python train.py --n_experts=128 --moe_layers=[1, 2, 3, 4, 5, 6, 7, 8, 9] --balance_bias=false --rope_fraction=0.25 --parallel_block=true --init_std_down=0.00574 --warmup_steps=351 --final_lr_fraction=0.0 --train_tokens=314800000 --max_steps=9607
Below are experts of layer 5 (counted from 0) of a mixture-of-experts language model. Rows are named router (the router's row for the expert), up (a neuron's input weights, with its number), down (a neuron's output weights, with its number) and show model dimensions 0-159. Each number is 500 + 50 x the weight over its row's rms, rounded and kept within 0 to 999. Numbers have three digits each.
Before each expert's rows: a language model's description of what the expert responds to; "raises" lists some tokens whose logits its average output raises strongly, later layers aside. This comes from a sample of Wikipedia text that the model never trained on.

# expert 22
Description: Consonant pieces inside words and names, especially th, ch, h, z, such as Tim-oth-y, any-th-ing, syn-th.
raises: "ron", "og", "yl", "i", "ro", "ap"
router:577400484454490512486535580475537485376514534475503497441522563512462498568427505504422538627571447524440501563567494466572431544481490501514566459502436581538489578571467502527461499535521584549430473448556472469499536592504556464555568545514495391529417485489491475546442509503496475546517384408504511380508593515486516493418555531504473497531508424393461443543496428549522484625526477462604438472525506453522508528504536428473525469451477475456554506618488489525491453466541468
up2:481503466523492491507563533535488515341561509476556454549548566425582481552493566577499512500458510492444548493533478530555519513493451470449572522503512497514446397474431483510448468547482503590495426449532523569468472445511518481574578435540440454530519488495528501446443557507548566478545550438619411442556549499387474538503516504539483478451520472384473574520374483442588483521457527398533498566498437438500460459475505599527554490633451455500524571455424415497462476532475536
down2:521596535496546475466503558448578498463505480483549480393491517536559489488487456583499471542429537429585585475644480487478471489517437521512406518478563609494598478511565449436600579410413572513440487468504600444582450452515506543506515501501489466538493461585493622538492509501503482524523465462474526496537466515455418476437546542517450471569572530563466469520570517518435461337432448441518515461420518487490532531558498392539491436518529458446530488485491498479465525428496476
up3:462578461561553506463505549475530530470454466540541446561512428518524449533534450472673516507538445487449492508527515558507462496541522575472565550430431417469512580581481507434461441542480517522407512441539418481576512490440456416391492441457529492427543494392506518511512465465483526485642462495608459446482492478402437476464556570501460512543492544426517534523527544518504475555502592418554509453533512520487431549482544477582459447374387490472529559476531515494511506560545522
down3:554522516527452490539484431530408563472471529464472498526432399505497550492476510506490553499472446541443515536455402505449566477564464510409500563539473493536502530494480457571562456522394506485549445512593436470495537484513489587593426600504503568463586424495549521586461463395482449597506420435420609526513467537481533528619477457486457521553501507546454430467434478489451535462569510519517474487492483486481535495437511623543497625468538524528389581487525540577532422461486503
up4:520504584497572449440494422566455540514523671559491485462521406555497455536458476461415476450501466515533501495576572520545469513449459432434541511509529454554456499491394528468459453557544543516523481444526388515474490479474525447538462456436524432471569514568415456501476336398535472485543587566495507487503432483543480539506553551511499428553528491494504484514446441547509520516491587500586561515429479489561481509473492464509568543402380490380602542515510478545500516529447508
down4:469531484579520527504484490444455541450552530492517464445509536524422503544445494528413545522484494580476555519449522567473472540495535445495468504511471400487549432430530457504432522600525501407535486514524450638540553401462563410505501526538418467502495415549565551476468453487448440572590467437582437549476575463499479467508458544449505555522467443595396463470504547451489503465494453471448518542519597391544562567514527542581565485498616425550577484423465535527532526493414458
up5:516454427469476486554601563584476472486430539446494544506545565490511538495483478379499492598534485451527502512542495485638507475433553525451469504544557486581430535514485441462539507568573441530561391478557504463506567525502491527482510586499468466555430529412527457461503516546496640508471544490514600428501492484430597498540548452467514540480526434481515485451384473408541482475491420457552462527465568558582473410551484514499393501467448607487423464520525548436449472455504492
down5:473551476472527482570440544491584447493504486414500527523531549460501453412491538446491424525501436522436556510611540540480481432550471458543453572433464632576569457458492528530549450444570486558600551522511540539480490463479541431555490425545457510482582456543423495437530581495479493483446497478449520344495532531542507517443512516478526593580482560424503535548506480469558501376450506506510495543435492481433480476546447512560561404577545483529466509484512484462393478610447422
up6:529529456525492550446494534432477448496562485460551492410463565517413557547415485548451449586428453501456527492532527429521356471475429468514595486588491520432477597499545519498460491514563497596484510514517526489533547450406426568477525528557479511492520516450536543521568422441461470487585576502529498494551554524517475465568582585473524473513543467526403553510596398575450555480528549508555517523505495510492507451496482499386506601393411603481482485552474572534457513464482432
down6:568606431488518425457476548422517614557483508514436453480437483557519447507555540522533519541569473519512419356584548534542439557485459557472506516564533453427484482554526520549503474491519505537580551611500417472433464506542435427480497479426487521492504513444517537476449345497577507465529481552401572525485382559482527534503453515492548565537439538516589533483527563558487547509403476456512501482453465435494577508460506461512543483444621489428452511488479414493458511510548547
up7:551469460550513502464583499537533481505500559542522516526648499515557464473536500493506540532531521445515612402490461447445440520385448524520475464571511471459422542489468484494430417453444547496470424412493522484553534481497487460505561508567523468563442509547408462607472459449478426574538590505576502472541617486448450509466464485516420445474463505591517520468550385576490413587528480556602457515513390479435476524453536529549493480467558499436585508499501544452485470590473483
down7:543471430481590553546433415484535514459575496580523417510542501483471442413448553499565461495570578507541543534615566495542487423444575508458565441566516508436500485451494510455438506546508495420485537503418467520597518469464559502504572646470507464528499407439432562533508531558455464512390478556468524572497544494421492518575514553467552394466553514493517496449495545561437465522442586526493511521560548484441481518477514488475435516479535514479428407507379429511419525558475522
up8:555445543562591551449541546505543631452507521491516504431520492529489591444367470484573531465500488530424434402537559555512461460535509498533490572464522538445595449437542512522557564505550515531548472526543492458441473535515512555559505462509417529403497454567421505453510484531453558480483483412450500429476376506519439479604500424484425470509488403497442477439508539473477512502531465487457552457468431414514625482516447470383564525474485443421514491422500475563512584523504508
down8:455492495483534488481502494496520505489545517473531573430550552572475465480426509539438521509443543450448506539477505544435530511538567471482497504458426524507522544432418427522447561565533463461485354488535572500549463429423421505485522508417492464565516487539551500435510502460406549410483580479433479427485484469524473486559475569459520480562540446525539542535545552587460538399574525534425503571558508502523623521468647563555427433598622504472452525451541458576475443483456552
up9:492444533497527410594527569471607483466489584580485514452507465535461541596510482534537444519459460417579437548479500511482570515406436444490496495468510481551526515495534483632461501553495434541479539500491405453514499463485536548610633571457513501549442464440560380467541526542504492513536481449562423524494509483501518543433504484577516476428510522414452493594451488403524419585490547454462502478517541494610480553539473487504442502574436530434572421472451488480545544427437473
down9:568461511516540545534552613464447416498502436553482429562526499535414463444518512506538561528455610510506447537560440587523566475575545483545576417519502399488467481501548487429538461588421514608589507489496537465508541488525528529513462533460440466510529522577476500474438475535410569435489433534520560462564537455461495488483556518447419440518548507453418431538450493498458497420441436370531491428469462504506493457486492452424569483614573511567477497538523400473452538558555500
up10:516444562449570477346471514548463472520465550479441430528459456513548444432538472532541497463409517497575537455523470499623493582441450587398502467474475493466497429481444533508562546488499461541454437516530460579479585562437483461520555518576561557473410585507472498525557543413490515486556493462475482567519502502520478512580448476511459508515465543543499585564469421531398564489564464592538521527513464532534451476516495466390602510487546454439407513531622483532420557547502512
down10:553461468474499492401547533480549589550485558447558581553524444386423500473463517560550483487443501420539542518366542488515635373578469504532596617466400430514389487493523571394467576549536460490513410523507487519499413520513489495480491493486451502505535468463510472538455493510489454467472442549523548519420548442488478595543531519503533523525532520437572401462465457523465507554404527595521500533447561474559505468519516492499508478467450509522513480575525521593461555546540487
up11:497443550484456447498655541574521458538517512459481514447514445453478485471560551455522522586529504541479504426488562435518521432480510489526501462512528477540443512354538494487518443586597427564491534475468536455464493426501509527484527505470475552448500527479458604565485605513466496491433452436592563444588575532492474543522490523509479494550490499496547398420424538522454553602515524476512510474525635437598565542397528433450540417423435487463494515452451549496548537562562468
down11:462481528462420617495588514530492411527539425475446557472555555439565529531518512454502524538537628524588521483605480443493460553455437529512533520505489534464530432503482505543450487459474417550493484382501539505469519431391496533445533473577580507414453591539551513498513519461408571479464473492546512463489481560529547473440527495514498506461618443497590466608499506496562538516519546433582478536485425502519503426425477468568418504534428508507518405498608477482488518460389458

# expert 59
Description: Field labels and colons in infobox-style lists, such as Country:, Order:, Allegiance:, Studio:, birth:, plus some of and in.
raises: "les.", "aron", " whom", "the", "pt", "on."
router:449499562482497480496549452521436501438466612517528525460502545579388549543466477447473451477504516522486580529571595476559425468396485512571488461516672510521505559524492371550516454496511515479408408437619480484488498513508497473487571523527521532549444442525452592607500513435517455543506519391586556410463464444530484451506516596441452414525530467434483506516550568496444522552511479484506453546484455484460496462442547461537561483480441473468480555541460492573490525563514586
up0:562470481548413542577566514479538533476544554453419481504442538451447535417542498416579493495498455509572496553464471451474521517529496422497456522536551469563417423481553508518600482500571465553458457447566521513533362480477499470556436532522484520448476486497454505505476642495538504566495487463460601458490511469435504475476465626561413462548566449491531512498543545499417500421453429522593432523501481457594561512437537519527442501549465590560517483554425408464528556608456474
down0:475565456514489445431497487543484420459461441470555529524484525529516452430492533364533473552514544530397558528621520510527507502493476553444509620470486527523505430459446497492471413447487552513483541532486496507455469502530472521459613427498542514531513500475565495501550549532482624529528513525453556447492566584439518464468520459577415497513495533478556512552502540449429493611491489509525461534548631474511500421650435502463458472426486548418591411472515419460461597519416505
up1:450511478447397511493496416519484439490482503480481464476459483588489565596506520381508513506527519579499536523521567442527485585492444415505554406542485498441567500576568419422555466497531550533527472448485480480478471502556521457474562537517492574432390392534552562463559435515519448546451555480510452421449515516402558484484561603521503430445555519483484558542515500485503479521487545458581436436415492514456403476556473494525428552534527455472445556489558477540633439488544612
down1:540486389557543467461553467600479476518545476569454510530512531427441453493499633549420511532554483462510508497324475513482509518574501489451484482371510527479532463522519469515449543511521467443563491586508424483477479478518534536517390569425482495496593482494540478450452491466493540469424510525521511498475514478538517629450525447552493570510449470475439443533537419497540575395479446590506534563633393498489519482499532470565491446478541522474584484513457602555532540529422486
up2:469574499504463544503527594541429499483481460553513515474498549574441487509468459575441469531432511489573528409524469455506591455513563505465494604480442568579480472553453486432475549554517552502517442472534503547555466518413467432523568485511485599504562469490504482487447464528466479633559565553560435536518598479515489480408501462526437510441574292455490564444435544421454617459446596440562506443496562499486497434519517522556532472501544493478518441471553532534488517474498519
down2:496504397630531461494522502484491523540475440439500573493533519492436494435506571514489479427530346537526527519359484503487534439516530466534426570501488513470515466506553515444550533469514525551639379550529448530445467480462512505501478560449567548458528540378471535454562565429547517507614439560420465574475535460498505551470596415543566521491484497510584514531487461526501520575584504491433508402513472475548504576435525470464481515449530522548490436539532565436495409504486478
up3:424452474529412500489453449450559532496551449460406497533498571569527491477381571519597462483457526460426448570488475544622527417445595500543569519443452480439466546587444578500457446544513468473505478507531500468422513430497551483425559497494517553428468477519595590542534573556594441467503530459457469530471527533598416543517543452476487507468525577484431463564515492400546521479543551438575514552534538468534478435481511442488517527511426596460451557551429472493556492484531563
down3:558534459545457456487494527501463513515523596510505480374498425467571496517558436408499487551433450431477451527441581528433509493472486488533498536449436500523619609422468505528479550598458412540574499490537448507535567512419444507503426514395554553560498422454462470498514546528470493488518481624520507510438539425594503588506448509461471515433565526504434512480429505516473539419470508496511555412478470541475492497508478449409587470592535502559617460520555561553479423540544531
up4:520616570569581529494551472526466532472513509503560536517482490538505448487465482437410498496508520562420489456501539454492536489493570545475437586544572495529513554606412492551552425517500541475477392453519466497540525543408524490537490506521475564496568503510466470606361564510449582452497453515453583408473482456415488474341408484581480447506492464486471513561535499476439575522471465467574483441565482562495531519451507552479558438571520518568382464541543466516573519552471534
down4:564463450405553563500403437526494452580551415495542520568432588432503409425475470432534429498493512523473535508620565535565537489490519469468521506497512578531435472480453473435426501495493462588526542514525467536535631516447466527510523376505545543465494507408475561540540551465531487433532541529552453539492475527547473458485413471440485424540471580532580588442434499481598538505467450522450587478472546424560594445543529431533507445483491489548490511461487422431501583535475472
up5:429477513598426476430447539465539424577503492508412478411507518507474485521473437489588528486482510553484468520573472532527401410551449508491539520488490610502531516517362512532570574603471470533490424431554484552527508478516463485519525475517491508623468524563430548410570422541436488517478502475505531456532458585435516588549536537536521481497447377534457542572576568479485535445531498473544508492614509487437452424462485537538519355491422495494422467465467536472529531512539487
down5:570534514429436501514501435531481493518590522503542625509503423556551590449560548509354486539530524566441446484522477540533481540515473509478521534493607529476532549444543479559482482534527505489398467499562501447526468472494379488547573487458564448433531443554527483477453462569445435466436460602444432488404483479469484531478508482398489474437486612581497536484423556546529489480414483503437519519490454493499588489466536415580496563471534547485570446605473459556430458531517572
up6:439467446484563465516516582536466516560545557534474567522551434506454486477471536484509459428491511583556589486538443519456485526509383464483504543414478555525552499400542462473452476486502435479509482487473488508584572438518427458470472439483551479479399540442547525528507411505585525525490414468501533503542466444592424476654494509533506509500551445499531568434455414509620439494512564422610549537553547511424468470366578430452460523487480556537473574511497429502512485539502561
down6:479528578459477490541521529525498521478512441542493527412499509541515564470486427624446468519528563458384458535507576545540458450485546513502556494594466587449488477553528412411493448541439458495523503529496456487496460517464548481584586491518559559470448564509439579455461418575500362469466545589506340564591529523444568534480477492459493495498468483442492453510488472437477468524551506515425583495492493497476491539503526434527538419480517441441490572534386539546550426544494619
up7:430486484410504505598520442543492432541518498596549504476500528459458492512535526371552440601538479425573612545472482511463496625535426483543472447508529498473523514536542352491473600523607510475452523399513515408512596426525531469478479563584499472505543413581492518508530563486474513493457427461475499473406468427454533596524494586534506594496442451524551460502494466528488509538588443464489420577526453479503548510491441515473536473468490530530524531506556424502450515557450523
down7:505493565468518501521443502571462481510537468566500456527523499530396496528551534545579384421400535466477606436376518583459483495474510570409556483428530433524488516551431412536486463476478456460492506551507523520460519554594468509412506527499506467398492449536533559493532477481485513503571501508589518490569435526572529525491439415519477466567473610556379407503523477587508474516508376588519547474483474549492561462582523489433463457461476515473438515573561544491540535415524521
up8:476471501524566465520554363431555515475558459527420468489483564471619434627461497430551440493509479516490500473532536464564474498424425611521523467480448434531449505583490521570487479436556442547496544459472498495549506432498593497513504534506439501488535543469449545460502550504542465479494551521510461483542495528559402521560579480453584467459584644451535529419491538530499516515465487480454515574406363497560520531452550461532544471607424486498549553483456526531520420414450531
down8:509509504428572536595462446489492572454460574417511468385527500475540486552472445503488600544557498460468476507635516470521459426488504522502588449491414592496522487500523510501492488532389399441511620441521378461532557608568537507495391518552482497441543419483520427468476498532517517508502430521523398465435548554539434575467497476526547568499452465494535517523444482415476397504533499492492471560576507455507518544575464541419611457563516457490505485516512529478484581513498513
up9:453486536502539469567411578509460505520412549524511523466541495512442490526507478444443473532505497488451639404536505536418566487510577484468594419493542531446457537480481478517604501366576557458504486504532507478453616437444447426539566502439558525491450497572496492570476475433512439473465466447558539466484515475379462476416450550549410471544488529435497417546497497477451465547505614473543569493506498434470529482534457504602535491550520439491562516562637560505530456495521549
down9:597450502487499445489520486430456550512516491497524512498493530465422538502550474618434463444524466489631434616380499530533505474457563479588473568490581554485380476490475394499369433566467535504506467528474523399530470489468501511571501504534514519525498479525448399494518498455515632522495573437484501452485517512469521475557499533508473579467461509507457430517527537468433529558506575505492481491412527563535566420556463535453406546497542461570505579497463530506508610466396556

# expert 9
Description: Opening parentheses and quote marks fused with the next letter or digit, as in (m, (19, "R, mostly in tables, casts and parenthetical asides.
raises: "amed", "od", "AS", "E", "ear"
router:563445524468486428555468470512541523417446540468463519472501500564423473542440513482581481499592482557433540603598505464476477455483330505486523460445580513542419496524539415585572483553471564488457436537514483534483480543489529492490526537554450529570516513538480501531497516456542447494527519403543547425552506451498576488486563508466538448567495554380485411478462401481496487573578490449509474491468482470462541468539561516499507472509425436388472563569450463543637587508415521
up1:451470447474519513434484534507468437472502416610511521574540488611414429443478562431461478479540451499599545455451425496473614475527455557412563487474497502480513465410560523544572449546487456497525529513576533520493518469511495581534504540439457551455429457554470519540470514604583430526524450462490521449491518491470525562471492441555522468542539483556489549493430403463568472636420513458594541555438480508506576497453409525411549543489429553497459507522495513512404619513503494
down1:493519461523513558558467478509490538437475469488435474438529461528447516546522611524568519486400502562483486546341546506508444525457519425479469587470507398439406547585468494493497565465513448555460410627526331502498495494479536560433473520494525545443490545489546417568489458562483514463538452514439490432580534600530551437476611437514523524514516557434490523527553438453511463441541532513524570481502489552602489490545555500548528442493480431467489488538514392506555459550512472
up2:459450507574527471477511477537452474469485579522539503532460605499473484490461515571608543494503398482596538594579499453537498536425427516491417438494458547388369506537449474492582519521428492493484535518545460474562497434440546517512456450495498674562376575451509493512543530534564520465514503455589547484481533453463519466576451476495449476574520519458453463510494387452409491523468492477591555501522474489498466506474474440549530465444439470502503634521568510497545508480552443
down2:515563509413514551441532492519408526549537539475496477473466451519500542514503557491514589496464574471523496474420575469602485465580487534453527489452468474521580460486464595484484516417435409476515399611537586539454495501571459497466496462528421385553460522447557488502453525465514502475471438475483392570550444546534591531512469423492481461475393518555554542447441497564560516518534499508547491473416487509580536580613508452492501479544476474435503358522580477526519561582428528
up3:481564551433482574608536519504428511476463548515543523437488431588447510482495416420481528548502462515431482610538598541484422516482489509479510462565515515573489501528469458542459432475466524509467446493425402519539441537477526498494515567545497620528466462380537509492462472410479513582491517456447588476443486553530553447497561508400534456471477441410430577474480414414512486492438518449524551499602533531583443514477537491499534507559438511543637504467497606503469567544446510
down3:541634523457481493467471495422460515434638500517551559551447566483466506563468415456461540497535503483521435427551482522513507551518483523474433543442514519471458367435479573441539538536492519532491501470499416446548533481480459411436463514592552495518383630625475540483479497522464518502580439522558487514456596557504538468419512534541504537494453594581564523516540506477525516448428536544468525508400419573500431458473464465520498496441520476491496460472619433532505498560468445
up4:427515514476458522478537469513451468520451470500484488552447390526573457495514484434538512494553521531531585520522458507537527558468464456526491499512563523475580543569500540559573395554486507492441392569565373517536494419421548557499509520502447433439471488447499570497551495502536472517502528384572558440570490416503548431478582446507531445524529474417551517481457483494435462515506538487610489543555484501537535493405384504443586452507520542382493487539524487487565506520316535
down4:446470457524490516442569442474585513525461513510489458457535516478466413438527501541480489554644445543445505498498574490493584547538575469559507478476443439576534485455447452517398540504475443452445523464552417512523418484408419541542547558497549523455606536518574533509555452541476542470491516568437589532565492503481391557484524476447558414415564476555576593565517556475453496551545478417527437524451463452527489484421500584431501442489599504549426454481509493533555428465486469
up5:377449508412581461541546501527500477469430493509547469505390536532445518549497502508607468574515524548475509502525496437515522474483577528517464528517534479496492659573413399442525538441471542478503514533485501623480477445402421526520513474579397543459492603562574485518525492507499551493506576359612444499438440482528521505462478481506452480496532482403477534493454451462479477494468530477590478473527483465564452547463483510485486526406573468476564602492504513563394473537470536
down5:470553478552506545454468529463484493587584451510563465465542431486461399476582555565437557585581487482528442547501587583415549509568536488437516434494551479484571468495505615506544465465464408451507506486471478465543545509548465536495485441477478489450427522527475416486513604595449586511545460524450598533529477425479486532562609583541460453435452480490472564418432473493455496423491534468523527502445459439435530519526485448525556473578428541436483528429540378543486538463522557
up6:510531473512457510528529462548540598486435568581473517364517462573378486571496460422552438463569480514496498486519495549522510461513462537403506524536548465588565559564534520515560464533450506450571456568513467479405471565509615498478509491501509449469453459477513485569448479455450481477522471472448577413483559453464521420445564521529568434440501485508512588453454599426494499567490377518549483509547344581484513470512556509479499492542457417418505521584484543537552483537461474
down6:517452419483486452534555536425474367532518459519488527548449580502484510464460612496424471500517588556550470509370529422415487539433490526572483425558423502448496562463600423520497547585498586548484494483565444473498491501427439546526511504587568541466522448493500571451519576613533559514527502470539470495476485483490424492579555427489371561505550421493458512530549540517484431482462497432428531511507516526539501491464439494461590515409454550519564492416460555554451477506541496
up7:429445568507555497460580526527439498542481507549500473449597531634562523495513465509522458514427534532462507600580469496572470446490443503448516488487595486442397573482538502461603498473570488443403505483452473584461533413441427515445500468443484523535408493547541546528465493531564618465483509355591627477469488530532478444536549492492504487501490519456551594482462440527473486589447546443556485477492535476513480475455500440536545480445406443436583505477500550470491454571500517
down7:458477539512462495461494581492395481540495533570490490579455463533570534430563443562552515465431546534476529532696518487565390513474480577411546472522480541525535434486456536459452532500530375530531429385446538493489477491510481464502574489490454537454515549540497506470516525531470583490500524492569545485501476531519503382528482498484513564500490536503614573479407508423364462419424531500509423499536434536453452447533548593543584502448539524492552493520567430500453479525488484
up8:523520578457516447511506504531562499435499438458453452529532496540503464494478498453525481488407404497474528523531488391543468526405550424544488368495553470554461633521406514508548578494553533474532487435525562462562499470472509414475531570474512530527512533436457508482494534450531599502527508480522465459451472601453484549527419493449414487507491481444474501681445497510498458479442549507551486544481455505477568591451537520477476518480426543628605615422476465439473572515456519
down8:496621498540514544464524438513476559519498434466534388432558415543505479413488486494587561548519540392474461489335501504429504502501449498498576468530585481478485414507519518562526528449509513512452503438493480537445574535463470510491467492465442390521514491532529487520528500537466424536458474469562546433522396511543496551586422465541522491511509495436515560489493575489499540486603563529566541517533467552381436523438541581427466545562449562520423459407488480584571557572472521
up9:561469533418466494505401552548431449478521544505526438512486528573478513549464525412565524556526382520526613607506524503529505483490481576481529572518496536570550499502473494496469492569438503566545470496540497575615512511525495552365553519459433419483477502455619537486431500341456407540559536546515441433519458491530556530400457464519540402470491501502529512546436420489524477606503466487587418524494513516459536490513460504451483570520481474557450432449542424521501519482501559
down9:552616575556607459511485545527550503514498513510596388453486472434440545491456588497554493500528566479540513468415481497430504583529531468501499384446488416482479528451489532513493466555512518503463512406482485497512490451474517526406579515589530592481424577504614447445506454505498436469465540608525472508570495450479402445513535550501475539473454478478487491582517489523413584501624484464512603535525515515551531451455475410525483473385547504454455533518449577475479517442437447
up10:466500442449483506579545495480542515482416499508557557498522461476563503628515472521525463601468449525471512466509528423610509567467404480519460458531527531468578385404444509505477489563500490451488461463566500400566578486456538565518505489434594573470476431533463557429553494556529463490503450550431610465423454480502500437454524547488629425499497476492525498450566474493565541509570403520511548477547444470418536474435588479506561567449424517465500462504408484516516487601464460
down10:540468410442522554397390491524478538492514432530520516570498520552497422513451566505510524508523504474549470552495538448524497472470502461437473470488453467499452427577548417561456556402486542553520590623497529409498352534468622486460478505502446402570552469499485484549470460575588519495488556480462428459389534549439526502412425506496532487536517541473465528529437467464478516500550583435560497430564474500600487567521477496444515553505636518506461537518475540530495509566569474